From a checkpoint of a small mixture-of-experts model trained on Wikipedia.
Training: a variant of Adam for the experts, 730M tokens, 5568 steps.
Below are experts of layer 5 (counted from 0) of a mixture-of-experts language model. Rows are named router (the router's row for the expert), gate (a neuron's input weights, with its number), up (a neuron's input weights, with its number), down (a neuron's output weights, with its number) and show model dimensions 0-159. Each number is 128 + 24 x the weight over its row's rms, rounded and kept within 0 to 255. Numbers have three digits each.
After each expert's rows: a language model's description of what the expert responds to; "comes before" lists some tokens at least twice as common just after its tokens as in all text. This comes from a sample of Wikipedia text that the model never trained on. Tokens count by the router's weight.

# expert 20
router:114125097137128105131137140099167116187144118115112160118148164102148131153123105130100200101146109105147141154136092145134102195115143134122120116128137115123143137073107110085118068124154131111145128118157120078127136113122106089158149131148112118087119141111108167121143126099155114114129111143137101091141123155119123135114141140149136170159088135130150163104130172123129118135121141088117134162104163162132144122139109140150139133148111158153146178118122158109181086126107188
gate0:091152103095154109097136145134102135117141153139150148173150149141114170146137130157138116096175151125146093154108135135120156132091144073128116146104108125148165097119137149101056124144139122138152089138128117127145131138109091130118169101112146112100108108085079098130111137065097102125159124172098112131132105144116135119115105114127120120155121128122114124112096101135181096097107149107121110136100097147076108135078162123168142160115105100082142151119111137119144117131136144
up0:165104152159093100129092131120127154145166113138131127110119114143123105114140106148177158157124126091152109100123129122156149116116114111149124111145142134104145171120134085103154129099133168154194169125124159115160147170115158107081127122125127148125143138141128121137133170179146080124114123099100092116158081163152165170065123121131136106104125117178126115132103090082111125159161152131144118108132110103100114089130175117105132127101137130121150138170140129140131138121160126
down0:121128090161138159147146162136169105111125117149126156150116124118187163101127145089134083114116154126131116112117100108164091123063184122143124105139175143144141131150130137101090086125107111114120133146107105145115129111127120163154136130138092137102131095107102157136100185155103102114096173111143138162138149086164103152108144132156097113117172124137154157143139155155126156126143133132147141137154161135146154095151149154150077156116153147115088145116139105115136149106115156
gate1:107122129163132134113124157153109132113087111141148114197110114178155143122142138107129125150110103140131125127150132131128108106126147172131132144115130106126099134109162142165149122133111132110115161130162134077107127160086128128144121095154101214133112164087143135123169170133118141104086136117163148113097115145128087147125151139142152122166118116095096102142083164182099113138168135125144085119127128109101108115159135118087149112160155138170116124120133090126123128074129122
up1:126125143175132157118126165126131190118103095147154133160151080150143129113126126107146124135110125121179123140144136123116115109141129151123121143077149145124067143111154107190114145111124137099125155084099137061111157147126126130149130089161099158140129125089157134135131189150118134145088165157148128128095144156150104155128145123140148116128128112157117097110080164152114148159155141145143068135131142118138120140125121112078128119117160141163134130166119124118128118072136103
down1:126121124129134094100131100173126141093142109125109157113164128081161123118124088173145147092130148122109137132139144167144141128149105127129100142111063103134113085104107122147151126161123164154087106121142131145138120092130106163126182091115175151128107105100145133097083139138139145093152109140146121126123131145138090113132157143121158121147131153148137129100093135132129160105164077153151193142140127137128121158086123127138108125144156131167163102170157169107137091149124165
gate2:132158122109124103137079114125135142137134099130138143124104127123145147156119136107127132084143126138147115106113069117160150138085136171115089117141124101099130136117151103099159117121120148135145114142146139146157047158109177122132063130092150139134115105077109154137159163112069168096110144146106125134115130100131156154150108151094134128105137126078118133128169127110126111074123113114132104120108176132110140114114191117115146081119119119123102131104156146116116150170137126
up2:146117155115143182077110131128103136122140132128161103100161118093164123119127101154120120144134142158123132148116158130102090130151140136127111158167106131125108116120116141154078130128149125132165120104117123122160119114147138153140114133132096116103096128157119107153139119122201104096090122136133133098116139117161143143139106156133162086137129123182146103106131076100088133142096082136143185128135117136127106151177074079144096116114144173133148114184103127095110123123159102
down2:122114128142172140124166125111101130128137114122161167113096144114113128102144167084123097130122112083170150116111181102108117097102128136132101170111143127136087104156141113136166086119140127116147117115135148112137124163122139124148169141117134150128065103160122134133101131172132116128107158162094134157096136112102134124130121114113133130122120136132109090136122079121129146098145178196188100116135101121181137134087136114068088121136117144091166104129093119117135124142142121
Description: Mid-word syllable pieces like ul, ic, ann, ult, as in cauldron, formula, articulation, suicide, plus a few word starts like pl, res.
comes before: "ts", "es", "a", "1", "ial", "ations"

# expert 55
router:113133092147139114124133103124129133145137108116165136098117110178129128095101118119094138129132083127141104116103097123172157109099100146149140127130137140155142136188137085134144152125089125104126092148163171084106147116134130110132107172176113095104175119103110137132156090134155104140180147176137105149085146174097088136148127135163180117133155125100128110140131098146137139120158153134169138133124118173128129163125121125096158113133086176117131114130115128130115120117105175
gate0:152147162123135119129127187161100179104142122149104119169123096150108117104174130173114131132104146133113138144120109138136123135141117125097108090110116152147101148161113138102126122133145139108086138143141129137115129112123125123142122114124136041136134114140164199126110138125120123135114127105069130083129123118125186065075105122138121127108154074126160122164173129090131115114096107123101154112121163129127104130099113146136132179107139153140106095114134133095128150161129130
up0:131116144145130115075078129140140142187145104186136166122134070113157139116122140158098103134160146142129184101123150131124154116109160124141128105132103156118098122100116124141148139176135158126183170123109137153136133113114164118144109145178136157130113149120122113153193136181112099135126111158170126159136144134111111144135147153122124121093088142143149149094123121145120156109172146150101165113157141122157098155114120120103137079130106109138128121106162126138143138108078132
down0:122154132173141155120146133141120136135133074101119098071155090105110139103134118150116120122141100159120108141137186148107175105127134111083114133129134172116106125073110134139140126140133151176136140154122160139102082115128146118132128112102149126131127120105156137109107121135118195106144113113133145149131127065139122141090152103102153096125129144085150124109170123127105110118129113125129136050167116159102101134110138124162142147102140091151134100142108175133136133088103171
gate1:113140108099125146146148151148115116061098077155115093167148128146121099180134149164107083123114107170081113165172151102102081125158126169113101115142131185146124126127113088126147139149150138118134107108144107144139165144084120159100101091096108118092121093133128132131144109117100093117143145132120120136146167119131125080098104096144115123158157085117132098154118126159132153096121109152110088144139128132148106133130109116127141163120126144129159142132113115160140182140142131
up1:147147142123103138128119164142082114136148118127148107110173128149091084129115120153159108162158128148094095168155119095141110128147108172114104089139147157120140131122143119161144138132143178114092137120176124099104174120088115144160160136125107138114165129138128106143153107077116113119135151159128112141107170134143158100107087108116148085166169097094145141169070109145127111126136133109136126181128108124128130105162121136123133132103103148107136087136132085125136097146119181
down1:122096126117114132125133161094138118135120110149165122152119139130092118087141114119131141154143108141166127173105102138154104133122102114143123128143147131125135148136108092124140125108142104149117079180120156113121113085121117154185165108131129119144124132111121098102100149112114096144133139159125126119097090183103161088174097131116138114170150164079134097184120107187147093134112132126155133179135167099115108101113130134119113119108111141056117175144108108157117110139123103
gate2:144130119111154129115138160141124198153152179137149126137110109105110117142144121185117147115095108150128137152122134106105155121139181146141131186123078140126147152098087086146152153149124204128128139150102133107118125139122107140136124144154146117149137122117146126158121131146107172112098106086147123099130159116127094175132153173107095113124082120163151125106136139100097141124151094101131120116125111126160134120173102103098122106125142108084111079147137144157145122085124104
up2:110113162130117159122091171147126122143098119103127132146156113143124138158135095101127146085134116098139152139089125146097129099108102153133149140148143094136108126101114078111165117129103164094122129153139134069099154137098139122120105109157109154187128134154124073152118090146117116099144098105157167136108090113108128137165158137065108154140109115121120125122098120142154139116098143174107120121140151120129094147093151107069159093123151100091134103118157127135151162094129132
down2:103129133154132133126076123130092132148134119158140139121144156145093118117149132142124169124090138121163177114124144127084081154155190124112093163109081141134149147126096128127160135099106155138084106154128120116107134145134156127119119094138138133153111148122133099080091144091191147132106129096122142153098139129123126106079139130147142100139107147172145074136097121120108110127175134154115133100142096165121091141136137155114125132136126081110135132147147095182174109153114111
Description: The word "of" after nouns like half or seasons, plus space and leading digits opening numbers in table cells and dates.
comes before: " the", "0", "1", "2", "3", "5"

# expert 3
router:064133105128125134137135125148131107106127149139150128140145132177178132139122102099100114189104176137170190124061105117125138117127157119146149129100106116165108162128112112125107150156096124146165124149134114138111140132164158135137175132120134121120122076124163136136090147100124151106132124145119114128122144133124094128120147116177179104128127118125102095073143114110150084118139084160186109124097155137129106156107103131093156132162132161118117130136130148166115118125137136
gate0:108164134148117124138136139125146146133158132151116149118138133177136163130117135069135129150152121148099112099105174146151126120099166105154118129135142119076115096130125165115135161113094085096143109148131138155121118099134101092088124120137155151139114135106124129150102118114132181133134130127136153103088143133142122161105137136126150148153173155076074135131129126127135080106182107154138111137149140156123101101144128105122139147124127080102143156119096088147130085199172172
up0:110148127161100131109152144145129131122157131141137150119138143155125172138114158077133118123179128140091141072116161135127150125101140147120109107112142106115124113168121179124150162126135103112129149092109141164129129119139097098086148140161173162154123136076142170135098149091135184127147124149118123085127153125119132120137165154118178150168163145095084141116120115144139096100163107130109086123112132126128109121117145109118130124116153090100143126082108135143176118192156123
down0:127145110139135099104118103089112120125096117095201165131174116146105135140090117082150192163119123103120147089120129109111082145157160111136172148107113137134117116106131117124117137125079134139167143119124126131119136112112151069152138109128152118140136133149145133114136134116127089100157118114146113132099110162160136157131205141171113139102131083142151084151147128113145150107148147148113154112121136141097108111083094089142164122156106161141112117116133131102111153158097123
gate1:112123127123122088134144122125129128113160131167073135127158129129095134106131132105106165146137111122103123123111149107126091106164101134131160096126112175104137127122081160173109129121116121094114140114140122100151131101106086128103107156127148165082128115096180174131103139173163127130144127111176125091117135149094157113129141160118115135151129121144105129119099144157148127125167132140117162123167108111122136065079128119123115126131175083139159153160135081116160143172164094
up1:132154154098142186115057126107147132123154076110138156124126119121146153137130131098128109159122095100160141111104149134076102132162153149140170148155111146116085147157122125156147148130142142115148109059106145134101149138121118121077113154157118141112116158123130180148102135116115126105116100149096150123134122152108146132156125140133093124102112136143137107141120118142105114141131141133137079124160120097152135105170152129145160165130103117121143144108145058126134115073081083
down1:147071109140134112096099141160178145145131139136128140130106135093131131162151158152141134111094150139126136147135112115172163122129147066119113125130131148123103127107172114099132135149142213078154149161163163125122120155140118143130128109127109082156109106130104122134080144116124103126145141135124157140110133100133097132152122069136156076118091128165149128102141117116119113139105132125114135102106119170174138127164148144112127120078105184100124093118095115124151090132122143
gate2:149142129139126101117121153122130152102112117154121134136102101089133124089124072131129124090140150148149126156141094108061099127098093140131145098123143104113178150141134144144104122165158124145106118108152126122157109161176105122133114067097107109105117109133119087102176098142159117115142138156164155138158155123148107121092137129165132101135138102146167150107113126166098111137116142164122158127102152161109091143116158149137157089133084147172146103130097118129106147179103112
up2:134128115128110140115160194118139103147121092142140131080091130120089132121129093101135091122110127100148111126136116091091128123162133153187167113131122116144125138141135157128090137119156105158124154101171118138140124139148136134138120069138184115147180146137109097120090098082170153127129154089134172103121170129131117117099148147133138141094145155142144072107119131100092091121098128153096107133177162120119098120150150086100131132134107139154103131146123144117132130129143090
down2:147110081106152138160118177146119095125138127137121154154108138125166084148158157149124101143110137142126107063089141147131175140115120088098176096139116113106108102113175118089125114102102100121175138143146109138116136157133165170134165149119134123111132095078113160131135098116128130118117189110134110138131130143103110143129134132110144099098118137129096128117149121104145110093140108137101122153149145118147129162095137103071105128143138117086119183142087174100131115121145103
Description: First digit of years and numbers such as 1873, 2026, SH 172, plus the words off and out and the stems pol, sec, sup.
comes before: "9", "0", "8", "7", "5", "6"

# expert 58
router:124151174117129163128087138167152139142138101158102115126112091123203174124108121086131136177111155140123097137139133179149115102135169135130124147133094109110118163157134141145149098137133123106101114092151129138104098148150119135121125061140102131161094105134128141134086128117174139153128130123154103129144131098130156148161124102104142116096125162141105138117148130164090136109126146154081103145121089130084145172132134176104171134095131110151138126139082111120151114127138106
gate0:123141127129144125143107096081167125126142108166115093080124123092103092114138140122147152113120155094099129128147145137108123157134147191091148127165150154089096123144141075157132141076134180157119127128144145120122166123150100164151127115111130124126161131116141138146128149173143162093136129086080128130117133097144150138123128133135149088078132136136160064108137094146113121137136119119154114136147152150128128080114092139167099124143074156105137167102147137139096128101144137
up0:111127069109128137159134170162126139134073159107130117121124123169144085127133109132124157097093100150157120097113100135119160151140124144117112151137105118108110108070122133123124152144096121123149097161123122080132121115188123130115109119151159107106147126124161100138142073143110106101132128059116117099069105167128173119149114141146131191140136130155119161106125144121146110100096126131154154147088181126160125136119123099121085129131140139104151104118137136105124099137123150
down0:174122168161125121153135138139135126088141162114136128185165116152148169122125094097074150132083119106155102143114096122109132103102103164106143147134100153139106151146140105162111129128148181144174108087132094102098096138112126145129120120103139112155130130093152162082077125133130134143112095158137163152155127140142133114168084133119123103140164145163164103135133166125159134130133134116073117142142106154147137119095130101124119106140087128135129110150098138126181104135147105
gate1:115145087100118165139131132149088118110159145133134195151105125083159144111136140115102113072125155145113137155120127188124110155212100143097139133085129124150129101128122142132156119171059133126176133133111125118133152104126140114108157124171121136150135118105127103148179112136115149120117144113154129080108129143139123135100159133133127135177103140126107151133148122113148128157100098111152158147130113141139124175174110134109120133140152107152143083074148115131128132107112109
up1:104129137129128115096179136131113114133105108114083158143134140129156123123130162173116145130137116161104134143138149095105116133121125093110122160135182147101120215147132139153107074120144127153124133082143118205151113170126131098161139119153148163124106121105147147096178136144120061123106142135106108091149130109147103134140124145135124114150129095114119140092156123126156130138128140125109178131100131130174080094155121170117134126135104112153138121145097150158112154106115131
down1:105111077117134109139110106091136127097180131083152101153099122106172099155180146124133136123128131126170124143151106101149148085135104126144099142142142115141127141166149136136137144126113147105151142143122134164097133113125126081141114121049152166150104130123114103133171161108140106130100128143154133107097123139119135104183094133140149155115127107185135117133153093118134124116148110111135164132130171119202131165115164142137101161135116137100130120087133148166135139131097097
gate2:080117108115117095091109165114089131125170124143151129119137110149149134141167164089114121100117132130128090117145164150132130143130107117124137138114168093124181096132126149113179104096157136106130139124122168150165080145130145101135135142123110156156134157105096128152126142129134099116146120138120130131153160135152127132094125145100086173146129105145060140118110175132144142165142185114100151137139119159139160108141125080087097124147166154128147087171164121113135152148095124
up2:112127129098114128124113155125096099112192104145104082126113121160156127127150176099167136089121118091123142086141144097136083164159151122112161168100108154098134136104158162125133103084110150134150114099149133155148162155150124134099110118144119134157125111131145159140123143138135097114140092149141161132147135092146156123097106100129134149132102123194092137132138142158128139130157112106107110120149121118184129111110141145127176084151111147154164125129092140135129146171067122
down2:138145124126127147125148100108139107154165128125106112147082142078111159173137144124160118145137134091112134094133156143107134121107108110114112110129127161118112109122111094108176162142121135128141103149069120112142152158130171147138112075110124166139172114118089123091105096126191110137130109151138146114118123181127084113094110104105152125115106150104091143157126151088131147164137108090099103124104109144152098133154132148140143110139080093155109092100119098123150103162115167
Description: Slash and colon separators in tables, coordinates and paired terms, such as zone / German, series /parallel, plus pieces as, al, k inside names.
comes before: " ", " (", "k", " /", "a", "et"

# expert 59
router:111116136150124091144109109155157075139148137154115111113131123135121125101110112089161154153144100154095134157106113111150130089121169127134171113106153100105129093120061129096168148161181061104124114130134135107145078146100163140152089152111143110132106153099130147112120093106142143111130100142174118117159095145080085125105118143109113142136129183131102158131102112115106094148111123131134158103115112131097141140126108132152166145118158112142102153118097082120130120129118127
gate0:114187116127138078121167169143125129141126117119122126129128074164138113123129131091114113153107142108099125125151121150076110167101126085130171154120108132159142142130146095111131114109124122121123154103136154169152124095102139127099140091121114155114169192142132115135166174117124126106129100108117176142137134138160154109124159126105121143121139133077121136168104117131157095119051100127185157135124110150160108101149123131120145149128112135123087132115115160111186114117120127
up0:158161132117134097125077096089129141132149100138179133114120141141147088124089121144119143144117152146133117139126112150130115104144141172115085133108205133105136139073090157120124157109127149186140143143113126175072106128150137143139132157161151131158146127105127148127143110135155152132123147153114147130142175084100133169162128157155152111154121124148134102124156159128091114127173173123110107118142076118098145108157126075126130116107128129149155114177123105118110123133133136
down0:135152129097148136111121149131109143108147070076145118114170138106124140119169112106114151132146156102109159115119092101108098107090121130096132093118141166112166122132152144128114124137116155152142083147152119129109132125100147109168098097162122145130146095139124128114112097150136107151105138101149157111118144134140064156112108135188102128138149162103130153165160111118117131094092102117102122123120151132124118157092147118145117077184144125159138099062133121185149158138127123
gate1:140135124122145130121122121089126126116104087164093116136140141133163098140169145140089113103172136113119155151081096152112131091122107102170118104167145134110110123151155127133045119108127122084106117145119097153105116157123155160113145157154148115158110113173158134092112122157126079136163096157111166136128125116147127125132140095155108077105094102135097119086157149138132156117165116135153170129142126091119109121131130151161125086126108111114130135153153162142083149143108107
up1:117126104166128147161150087127190150136101167151100106117113159143122146115137129153106153117122103109140131142083116107141123103090104097174119078173130097116134114136130118115140106101134127105099131164115130112152119093114114193076122177114112111139112102142166113098127129134132109144164101148102156133134109133126117111117135077102088113132101126106106132127171124125143164135149092148160125135182125112120106156090104132178145089139118105105135161144155153085100106128133138
down1:154160147124137109136159166122137156119129153114109141108139107088127145090104155109134126133137112125140129095127121104109115134111133165131102138105153155121174121103184157109088126141100135115126094094122094140107145160102168109118111102096143122138068138152119192110153084116114130136112114144124162072117144093098128133193141132175130132091155141140143110095144090134112128112115116099143118139154141174144102138108136137152134153089126143103148117129104174172111167173111130
gate2:170088139107165147176139160097129106099120148116068094126126144130177125120156120157134156141099115133105143138117154084146120115101120119161133167158109146113111141133119131122134109120123136112163119124146156156140106163163105113151136126153150124163136124142136165100100136119150086118116145143138188153143149072106108120123085134137112172178128141163177098174126123134109134110137089091125105143163104110120082143111137121129153134131118110127152146129075140175154084129137128
up2:124083125131139142151118114078155130118115131130093142146109123096107081134149134138161148099163122127170127121131135099161107128128165140161130165195141113111140112122131155124131106133143113119145110166138183112106121123160094150114112146131148157137122115135112137095085105102165167106072160110124121168134113156151122165146098104140117153155186144124125120111113082080093114178178151111131158148115128129118126101126140118149135149131098107112162151157112106132146117147184134
down2:131111172131153142155162123127114135147123102118138140136132080146122150146120151135128111112140099112194177127158104091116116122167121098139157127111134110095138127171134158130143158132113160126145108104141150158118135153127133147120106157150100064121136131156144114155125143120122135126120054183111136156152102159115173091131175110117139149126096082113153166085133124166143141139132130095134120172123147110156128145141120150141153106164129121144126070112171107150114144169137160
Description: Colons ending field labels in infobox-style lists, e.g. "Location:", "Country:", "Principal:", plus and, semicolons and ic pieces.
comes before: " ", " P", " S", " D", " M", " C"

# expert 11
router:142143148128127191114098122141166114176139124153116116123116132127148100140145133127138112140138106081139098115114141171130138113090153151113109126089120154110154104094123130122125132122174136148157143105119111115129124168126128128097140113106085088133112164120135118166181154169118154139084106130147120113162090141152167128126142136118114096130099103185098119078121135095158128139111124113119073148099097150090153109139106144141113150111114099106123120174192139165162137119087121
gate0:156128141165131122127152141144159155119107127140186182096156097157119123148124134136129145136156159140170127146142119129172160142151141136126123113128128095169154140141105102124117109102128102111136072142103126124076106156163138115148121066089134139113095124127174162141113108138096121178105161101142090115103105130123108124177146147089119168123122098155109104133118114115106101083132116121131116087137118155108062131123098135142086151137158137091111160130125140104124099118122109
up0:126102128092144136125120128113116114121183122120113137115106126078100089139123134142112150130104108121111142126101146121093120141119101083136167098144103143104100112136170137108087117150107156122108161135134127163151180088104152154139143133169131080115144100145105115110100134131208117079170118143099148137147167135105180134103094120098114104100128154119145131117146113110147142135112142130116160153100176088153146134117163096112152149092135115154117142112109143127117169167094142
down0:142134120176165115130167140117094193124106148142114145142156122126153125120111129103124122161086137134136116138129171152104105115153101094140143130173135116150093150099148132106174100109127182154120132106187106089139151119109108173111116128115145121097083124113147092124135179184079109112168177142115145160132115105122131148140146138090121133113105104102102127133149131167142150140174132183110100143100109102107124148112137102130112130157107164133101143115097114130129130123122129
gate1:120110120116121112124143141102117116106142138114078093110150122113123111113148105140148131141097071128145100110114136086123111110072087135135132165147140140124115100180164125139152160136118111131128155160139162118158112102074089126123164126148121150149138106084107107103169154148129110106086115170091156174133091125149148103091139098150149128165141137153132123132172147141145136094093138119120084121148133129139125099077153127150119112130119052113173115137155133138140140128101134
up1:086132103092130130090139192130079126163102127121131127187145145129150131109126115143122163070138105148129125125140090097118158088145140134105126113130115107075136089100145169137126140141139175116143141132114114133117130121125135130164140124125160095113125093150099091123074122123099113132111152129147097117151128123096128107135104103176134110138121154107139120138123093142108154188110131073164152124141113133152171139147092112140134118129133148124165070140087108157133119137149078
down1:111122136136084062132116112138122153119171158137157140098115109120122132121155145135094110110164107113156144099116104123116117161141163177106172092147138120140138161146132099163136116107127136097104147120113178149142118115101141115144117144158158157101154134139145115113166091127148103139114150137118113147152176127129166128195110110112139114133142166110125094119116148142127054123158158100143129157157142098135080097088146154161143150161116115094127120094160152147116137150117148
gate2:181151153129112096117127129141140136141111123145081143107090169158129094144131141090080111098093130138097100129095122149113118165128122145124122133151119133101101151117124129141165158099113193165154123145162124129138131109127117127136102095127110135093172124139134074127143085129147161114111143097127146168155147102118135168083139134090110117080107115120118122156141133105163185122131106141121125134098110114115161108169146090127126110085130101150093090142139143139147127150100182
up2:145111116114126134123119094148122137127135138194123100167128125079123108104099141152096100131114128143104146161108122147158099156132108167167130137134149115121109103145107124155156117086108126135201157150120171159106099116125099108088090141184141108157143141131146134149133127109140161127124118158129125116152127117117121147153119095132135106142114160131141094115159104154117150132132191143112110135101149159129188095171121111162104128147133106164174154125161095070123131117135149
down2:103145077126136108139160142132127169150135106120117132161153125130145104126161131128145121069130137175150118140167114152145107113142084157162111147123101136114121126076127096116116169125107125102080123139127142141171132126167116106133134088146105128130100110054150129116135115106139155121155119159129151124125128154110116169149077078109135174144129149123130163144107090153133134113104142144103177142136121145121163123139120112096133112133119104164122179091116137195109161130160126
Description: Word-internal pieces like em, om, ut and enn inside words and names, e.g. Memorial, demo, economy, domain, scrutiny.
comes before: "oc", "y", "p", "ent", "e", "pt"

# expert 52
router:121090116182136136082116124114103156130146085106121138136119110134127136129074136138113142149098106138103113152071136113153107113115114112172124125132087158111129105138100118106141154139114123089136120116124144137113129109128173160136111129144139129125116088128111103136126089155149113100157147123122139141108175141117104149166125113082196094141130154071102151173126100166111121152131143128094135087118114131140124134088142105073167143090125133172177102129103093156153139123128155
gate0:120125123122129158117106117099113139140128142070137087121108101163162139100124154112148128135091117106135147155133096156091088106153150127106129183107130131165130089152130090132145172139125181165094092145155155131173120068147114093156130139130105113148210139081105117136145105133151132124130120137140096124113114139140136146160126154136154126147175130117111124133100115115160129149115140121161076156145123121165140185150151098139090148108143141112157130119116124137123137149136156
up0:163122146136137083118104168128184132150156149125142099121116116160143101153137142169117109098146116110102125131127115164119149145146096143119115130144157129165113126118132092118181075152119143094136140168128109166109159109127116125176109119167127139117154161151137112114125145147146090129089178125157142135127097149141134135121089127112115093145120118161117127178178125114155120131125152117154157121127149105102107162103125134158144138095159168163153171136105100148106172186142096
down0:178134143094177134098123107093116147095112148103127135100130159113111139157122184118134119158167161122099115116156166139122132181113081120118110123178147136084122105085090130140093133114126130137117110151128166139166116141126114069104124108115145134129121081118124110115190163123147111128125145139098099089167140118170140096141085104127138129098116116143119149149115118133098124121095127130154121185120160151159146158104105129102120144121084143099166119103127114141109135148129142
gate1:163168132120144098137119159122108095135130121139100124099132156157099134130131139116140084139182114114165087128162177112069116144118130130125138103153146136096135147148130130192128137128133118139143103064159108123163148162179114144166114133117062171114119130148158133120103143142139165139141179146165099114145138130132124179133166129141124111092107157123148095082085132090136125137104141167126121159145126147114136095141121117143111156156135149157134108120098135125150141119150118
up1:124114127118110117131100125108170170133096139136116143086172139124096115135116120124128105150147131142155127089193142118126128151093083131098084080168123142154126120084119139129130146160145093135152080119178102120111129145126136144175127133081113137092115132128113095162138140168124117137152115127147130112124139148121088117077167113133133147084164136122158126106088124143109123096082130168123124128155117142132147103112094134108143141109124132133114125093120143140148116103191200
down1:143105128155138114162152148146170105107132067136126151091170082170103151101114106097139129127138125140135130146149119114142141085092148136100133104141199109139176107141122113208132106135138100140119114092130136067181093152115154119155139154153135114117120098120087121119145133141123142104128099135145122127137106104121115146150123127147118128095134128131117157122113144131130157114122132100119131173113099078100198121110152097129127105145144107131132159105101093138152150104155123
gate2:127092114129126169151172129136127078128126086164103172137109149112139145106130156118110156148152106075109114148135145084108133130124100116155175107173127077116112172156118085146063142148126081111124142115108112104125129137106122199172111148132130094125116156128139150125106145115176143111121127137147150151130125132140133158148105145132136120146118136128128139119134127090154128146127079141128098162152137107096086151125122104181132102116129129122112124116172180141123157143089122
up2:131130102142113124139107147115089108135142119136129122112140151150088112134152118126154116161084185122169154142111103123133093133134118142135102135145159147098113072106093172106152103133138150098088146138091115193073143116086145132083119164092150124144165070108121111163087115173106103134143118130153134099147156128101112111119098114109137157140113146095121142171140108140116171129110126130115153131150136115130146136139165149120132141099098103145110106089112180115113126162138121
down2:148143124129134144160092148121118118096133143131104079119169132091141145129163118137109159157160122159096143145135114085103145125115107127135098095138164141094124147124156103102110099120103146151129186123140128130135160131114137093140102166162152132120074088145100163143117133128117110114102131129140194108144127161112118138174105133159117101113129108148093134136118175075158154120094126132123138135107077093114145130121132124167142136141150071147119192120140150143152146148170117
Description: Prepositions like of, to, on, for after nouns or verbs, plus US and States in American contexts, such as US Billboard, response to, Convention on.
comes before: " the", "A", " a", " m", " his", " be"

# expert 53
router:130158110114125117133122079101098124175131091106145088079102145124144154145134160177129163104136112103075098135145107136110161118162132144136120098138106113114160148095125130119115109149145120162151129142133114102142152086141097097140122135144150131131102164160146146125159149107131123121139111130109109140134117160084106158129162143119124134109125120176073101114118120132100130148082132123056128205145146156121158119104148150095140143106151125085150159135149122125152077132144124
gate0:125105093158122131118148142137162134108115170157150152131129120136130094114131075101144147148153165108107149164125117042162117135115136118152109149111142143109135140101100140150129112089085107112132119109137148125157108097122164124131124098097090137154119106088108113149092121104105162142148107193120135159128157103152162117152115109171128099121154125116143167153102120126094141073136102133123117111174131100106139160146117160110160083165118150119128136117101119145092121129167119
up0:138111110107101107119134138120098154111110147118115110115122147140101146112144108122140118133096097104090141138145095116125127123123139112168122162156145091110119158084154127119144120125145151137180093116157097097147129107079129071131115081121105130168128091138153088119161091122126148154121101138108169186152122119129137143123122168182160100120093120128131181116116094143097173090139124117106108150133126110089129121120163158105160085123093113115140169096118095163138127145155118
down0:165102181080079120111142154162111155122110085148147105155148175122128118138137113116163152137120152152131112129119104165176102185138151144120078130117166148148126154134115142126135109121145171114101149087110100108168085111150119124128156129162115149158097115174153132119135144175178131120137107143092115153119131108102157100144128137121122135099099127158114080154125145147119150128095117157151115127117168158113114111091144121139104152122162129098116151117167148152131142138157151
gate1:136156123118133113106154116130106136120117137136074090172110137147148165124125158105118138114100141123124108111113117135104116097116107128092112115172140127150156116109092143140131162104097144168125124135119143162190090115158143160096143156107135133106130110096103088148186123102171145084128145128127099161155140101117098178130099113136118163141147187077129156133145160132153148125096129147122159103110120126140163114123100052168127123138108116139140115124110149109161119159109142
up1:111140092081104151148116093099100114118108152116153097151108133116145186128141135101120143109102116128099155119098086130135110093149123165118085147152166082113178152116147130155130111115140129157159097110107121145185109137127142161094113136122116152098074118092120102134160156099188147121122116112114113135171129120086143199127103138129151153140128136093108118152153139142113167123099083118105133130109101105168127111109116101133148122141127162153130134146135132086138130126143108
down1:107126120142116116180136179130108107114126172125141164114142125119108158142163141108145127131103166166106127122161114091138104097150125101108107078105172147141133165126137133167100136174131153137132133159130137121114106117145124113091145099102188106095143103160156087136141132149137082142125118143105157116135142133125124089113135121152114142132112153108137103173116128146145168141120133119119124107097132109144171121122174116122132108160159117110071130141080085178135149145156066
gate2:122157121164127104098150125153168123096131114139144152105138150162162119143136149099161137112144117132173112114137140137144133181157090111145143153132164166145073116105096098184143149047085160111102162124118115132096121124156116122141134157143142117140130169140147147116137118169137140132165175151157160167118141112155136125141154095100132146101123131131105088131107172144099125103154124139145107118133130103171162126136091160114085121158143135147111109108119148131151134097157142
up2:113139149083142165103110125099081171156145176095093130141147093066102168136136097162110154112120129151126106145115102104150124079099159125111121097111044098132178113139169122116121125176136107151144133097137121132135131133121103116141158073124085142118139104132102110140093142106103137144147101109102095082137141119120124147098146182166121130146103117109144114129152119149116137140133093108137152141103117142123111129118150100127133114096122103140122121144101126156095133149096123
down2:101109109099146145135136103115145148121137088101107134170107135085121139160122142161165167166133141133137111115098116118112096096119138130183103161141119161127115090163142110144186110145154140112137134126101124158141120106173156096146154085094151140117155108128086130120131149137128103157154129151070160135100122144149092153111134113149140111113147188133081109113169088142152121129125106125105099110096126177153102126141132145106135129109151122114094134074134106116108089139096146
Description: Word-internal syllables iv, an, ab, ang after a first piece, e.g. Lives, individual, Civilization, Bessarabia, changing, philanthropist.
comes before: "es", "ing", "il", "ely", "or", "l"